Experts of a small language model.
Experts: 64 experts in each of 18 layers, 32 SwiGLU neurons an expert, 8 picks a token, a softmax router.
Below are experts of layer 12 (counted from 0) of a mixture-of-experts language model. Rows are named router (the router's row for the expert) and show model dimensions 0-255. Each number is 128 + 32 x the weight over its row's rms, rounded and kept within 0 to 255. Numbers have three digits each.
After each expert's rows: a language model's description of what the expert responds to; "comes after" lists some tokens at least twice as common just before its tokens as in all text. This comes from a sample of Wikipedia text that the model never trained on. Tokens count by the router's weight.

# expert 46
router:088113164148130157128127177121143211191117109094092144106142180194103079132150092081115050142162118105158196136123160132187133103185083124086119103156121105155088085130100087139161097134145152114141135142173128142087137149202144205103115137098181113163144107105148102090150081121168115156154134099159099149119124142153186114089161123154115165110164112123130099121125173119035083180157141108158223105133149158131157166161174175138135171094105169123164132195072127117144076092183163175113173160130126089187151059062084142136131128068105112074122136159088177129061130171113151138118128103161139162113149153118137126115114176089129163104146140085134129142120113171131120135084079141129128067133146121164082109092133123138110102138097096093136129138135138143107122117086074
What it handles: Digits and periods in numeric data such as ISBN 978, percentages, times and coordinates, plus words like after, until, said, did not.
comes after: " | ", "| ", ".", "1", "2", "°"

# expert 26
router:153138125140144145154162203170107128147093093131085100108088148197062131106109173166115155120085080137091160087100173140098185084129101122069106064143129211166094107172125179097054139164120159084150167184125095136087141116141099151096141152108155096120144131154133173180147101147096139083164082154157087119163108049152167054161082141142090169134080103134118130144117171093125107148131133113156158096122120159171104161136131066086174131124141123128143129071148143133057071152166199145127120141176082137134133168143185071147076134117171130124143149121137117137121092100071180154191123149087084175182067124131124158116158132136168170144160125114136142113111108182152098126159149106124111100119112111120137122183131150122156157134181111135130094158111107089082175108126070
What it handles: Closing pieces of years and species epithets in taxonomic citations, plus table cells such as player positions, vote totals and dates.
comes after: "| ", " | ", "1", "\n", "2", "–"

# expert 50
router:094124097123178115145135188115155140125088141130119116105134109141181105124159119122148120138165128132145089160131173121106122172169126165080074079195102179113106069126051104082177118148151158106138113134159143125156077122097103135125169163136167115142105144126150089171083171116149147178139111119160093158163148125123069110180160137141100096079123102105100186156115142139196101147161103101136130110086106172088147170149070144116171229109151144168137119117145095136140130148163162096078115184114069090107133104095176121154082146145092153153135140123107176134167159145102139161159091162109098153111193136079137169144165107123163101110106162142157112096058125170165041131107134147141092120103165105180072112137076191100137128140156141088118155147162125075073113180037072
What it handles: Cell separators, line breaks and semicolons in tables and numbered lists, plus degree and coordinate marks like °W, °E and ′.
comes after: "\n", " |", " |  |", "| ", " |  |  |", ") |"

# expert 60
router:083096109137131145087112135166150156173126144097124105107156186189162143111141176107102106167074219138193182080179080139118176110114147083128103155137112169119111081156121136172133119104115158097063125076088143196162164188146127135139097124142164163143158099172112135169138097128091135153085145075090094129153089125110081127101113097158102151134091110132082106140093080131048118116087125109158149126103112154124134116149178158167128161207145048145105171197189107141099113159133157107148125113099103130135077131138137138143185123069103201153163130129147087102115167175159131076123177159146090203162114103157195112172136096110107100159105142136133101085118091138119101105165122115115137168075172133172126103100166132155117070094111175136157110137134108088168136118153089
What it handles: Headers, list and table structure openers, such as ==See also==, "- List of", "Scientific classification", candidate/votes table headings.
comes after: "\n\n", "\n", "| ", "100", "-", "=="

# expert 57
router:050080119129166118168080118127170134115107120159132098108130151080112142125124138179172157186120109099158123178124118078166138126128119138132178092052125066180142072038101187122127097164166180063167138163116123089119172089062067122101165122100120131146106124098096133086117131127164104178117142198110130164196107120137162151101130165155108119136106136140157110125202138108108058107182128117151105138133088141114137116115131116134112132056117098097143048153108133166158167099121132071207147149167110132053090167124107193130091147142121063114116106137121110143107111105137127122098143122111180155137108135075138124108103137116147140131137128158150113095162114109097091080165158105101181128119067114205157138113146097143192164181128120104154064087112113156130090084109159
What it handles: Paragraph breaks, sentence openers like In, However, According to, and the final digits of years in citations such as (2006).
comes after: "2", "1", ".", "\"", "\".", " =="

# expert 51
router:136158097161147089105147142135120171155157122099129144137093147100138176066083142147135092117131130140082101113122153165100177104144107077111154137125119203123147119159169118138101101141122127132145157105129156127150122197078144083090130081098111064096082124079191046105153052099125081134146119168105127116134108151134146117068085119143095120106106123061117186119153120053143147160141143140117166202102173135105146134110125128096092093175104098100131122103151061167091087157110118066192108151190121106109125143143149165096092125087207137118125126185103165149104114090161105130085071115140086159153145058075142137140139112141112052154097142121150076126124121131160141089159160161125083139164149157076130103160198073144195142133136125079099086113086067130130157128156183
What it handles: First letter or digit of a word after line breaks or list dashes, such as "- C"ost, "- D"isposition, the 1 of years.
comes after: "\n", "\n\n", ", ", "–", " in ", " ="

# expert 36
router:050107106159126114076114112115138128192162135107104068154130149142140093130149144117146092137128110094123115163128135174103124135113129172144154074109190255096143110143120121189131095094073134074128128138155120181138165151128078153113083124145143182147115056162120156116166091176098117134153142057143094123141152108139152127185081078114110089141115093124139082118105136157096192092119111123155181124119168064094142094156095103170150148092125125170093154083182133158102137125115108184145162127147099150126110147127144092149171089066145129139150153159126078120140182181098151087072188110128109158122102181208171110098167146127095173144137142088169076137116112094161074156096113118147051091107129131162103107108127181158100151121094156137112098163083114062133140136150122
What it handles: Dashes and separators in sports scores and stat tables, such as tennis set scores 7–5, 4–6, match results, and squad positions DF.
comes after: "2", "0", "1", " | ", "–", "3"

# expert 53
router:136100120101158133122121110106162146154112134155101107141098163107201140098097101175060230140100069103101217094092188128201142128167088074089150110112134174126157117139162134123119149117137144098071141133087137115165101083112089081109081090070096106154098097133197107157159089107188120171100164181144113102199167098149081113120151147091115181165141089105136177139174140107186131076120115112123134132082142174108173118110095171083134146132155116207134194104158075118105097142103138056124153078083103144139143146152121118168153146119128141131140165123186069155119112133091110148136105137114082100119108125050164175190145123146143130158109138134149135110138142159143109152153114152097101198164144122104164152168104172146144159186158126133161132129115097074143125140101127
What it handles: Paragraph breaks, == heading markers and table-cell pipes in lists, honours sections and tables, such as ===, | Party, | No.
comes after: "\n\n", "\n", "==", "===", ")", "| "

# expert 54
router:191170140106096152105163110125136075195126178138098088134162176088057128166106080106163066179131192172105139179115104141092154119098201109088146080138124135136130168168142072176109140089145072150133123144111122091158107094133165073115160128151167102098146133155192139119148102116087127164171126128069188148071107167135172187174137094145137171137099096132133129130113111110072168099143124105130152101194122116140152115174108125170102089212107148132120117126115104169113145180143177116070133125182131151132184138121129089151149127142150118135139116163112132126107124186188094126162120143159119169109112129148069123108097186069176151173137133089096133073141176114143104128112102176134050113125162137152142187100135147131174208118147118130148152149172110072115153168158165
What it handles: Numbers and their lead-in punctuation in infoboxes and tables, such as "Members: ", percentages, dollar amounts, population density.
comes after: " | ", ".", ": ", ",", " (", "0"

# expert 7
router:081142077131120060120074087146115038216162154120107133183145120145152111159071107125152173168125096121135108160152153071167140094173156114097108144094129063180165092117136097125140098147097146146144161137110134074099154078156107082110143142098187087206141112115162104171130138139112116131138144141143127122111159127178106093085170119110129138159158140152132087147121119102121056116132137136139144084170152168169120212178094081185103129110073135121172057106091133115161176127122155111161136089183087064131168113116120098105121151172167096137140144124179119093089104120118186123107168138140134130053140169099101147076106153080095129072131107119125150084166146149138107131101150162175050098106146119135190181170128096104117148167166090081171118142099132127106155094148114
What it handles: Digits and numbers in dates, scores, citations and page ranges, plus word-final pieces carrying a period, like 474, 1945, ation.
comes after: " ", ", ", "1", ".", " | ", " in "

# expert 47
router:073186149128131125067059165128111157151095118068146104163165150110112106144111150158147108135141108096145121102106118177123162145188141109118125134085097105136088157120153120159110125130090136120127130159124178212149095050072187116143133085146084147187170123116077111078132169134143117166120143112060151150184079105131101144115142114123069144155124138180110114104112146107127157160110135088066165197093116150059170109182178124164067101147069078105139102144128148164117140170201161094172105127197179108153131151184106145094161140152130103140130128121072108157069156160119164048097176124146103075087134126150126077160149113090106107102131132150121154135127122100139122054116104155114078145109149080192125177130146107114140117078113167078114090176129118107103152136097148
What it handles: Initial "The" in titles, review tables and list items, such as The Independent, of The A.V. Club, plus year digits like 2 in 2023.
comes after: "\n", "\n\n", ", ", "- ", "| ", " ("

# expert 33
router:116143153146122201196146077093073124099133139161137165107134109127154117143125207101114140094172118128068128094111088142173102084124123198112131125100115108110119123126113131130111128080077129113182151167119055137176162189121123141092128111117142116099155082173152154135157080110111087172151187128115089115151108127175156169171120095146193129131128132116169095123154124087141112162098108113143102139125154162121111113060090114084204091144099105143051109088152124162089120189172155115116126064171196174151160161153177102157121141069164079090121164125144107106194090151106153105128106094118146162138125205149136151082136144082187141153141161104181148110097099148115137106091091137123046100151122107104167138140130149162148147086085117127124084182191073162126064127130130
What it handles: Opening parentheses and digits inside brackets or score tables, like "(born", "(6–4 A-10)", penalty scores, percentages and non-Latin characters.
comes after: "1", "2", " (", "0", "–", " / ("

# expert 30
router:111163179127138125122088120136103175122127176085109107172151105144123202135133095135109071143122177090146156155152088144114138118156099052113104146148088218121127142186157073175118098095136129094141142136159160184079108129137083159168127119075189108101077092157175114137119098134118186119124153190090093171104108116089128126159130068196137090133115130101101094101080154153122086142151099076126186162139130123168157165130138101123096159127190120120159111131119108088043109108156156092101124159169099119100153113186108133162160109158138143110115121150101137061149093159124062169094095113155080151166129113089119120075141096060126133187150108168151126100098163116155179135084135154175080131080124094139090196200122142143152128172150140104108136179148157084100085138090109
What it handles: Line breaks ending table rows and cell separators in numeric tables, especially election results, plus digits and markdown rule lines.
comes after: " |", " | ", "0", " |  |", "% |", " |  |  |"

# expert 22
router:123140096114151098049137099107161117173160145129068136128129132090159108175145080121095116146089176081106171141149063095120184096159138071154159117116146159085179105157165117176113137109119110098052139112124158112143173152140148132090083047099084082152177088107124091164150112073103170152084163097089129143091138126115113157111127131148091165143122059134168128120185163098150118137140121142133187160161117125132061106091122140135174172081157102201133149135150132094117125145092100132130129126125121105177188073173111105118139121150168089082163160122121120103163113112127157127071141118105066058132084097141151113176123090079123112203120106140136106084165079105103108198140134105041167141183107188131152148142131112120118168051128157136136124165118131079181127130126164
What it handles: Pipes, digits and headers in sports results and statistics tables, plus words like won the, Olympic, Apps | Goals.
comes after: " | ", "\n\n", "; ", "0", "–", "| "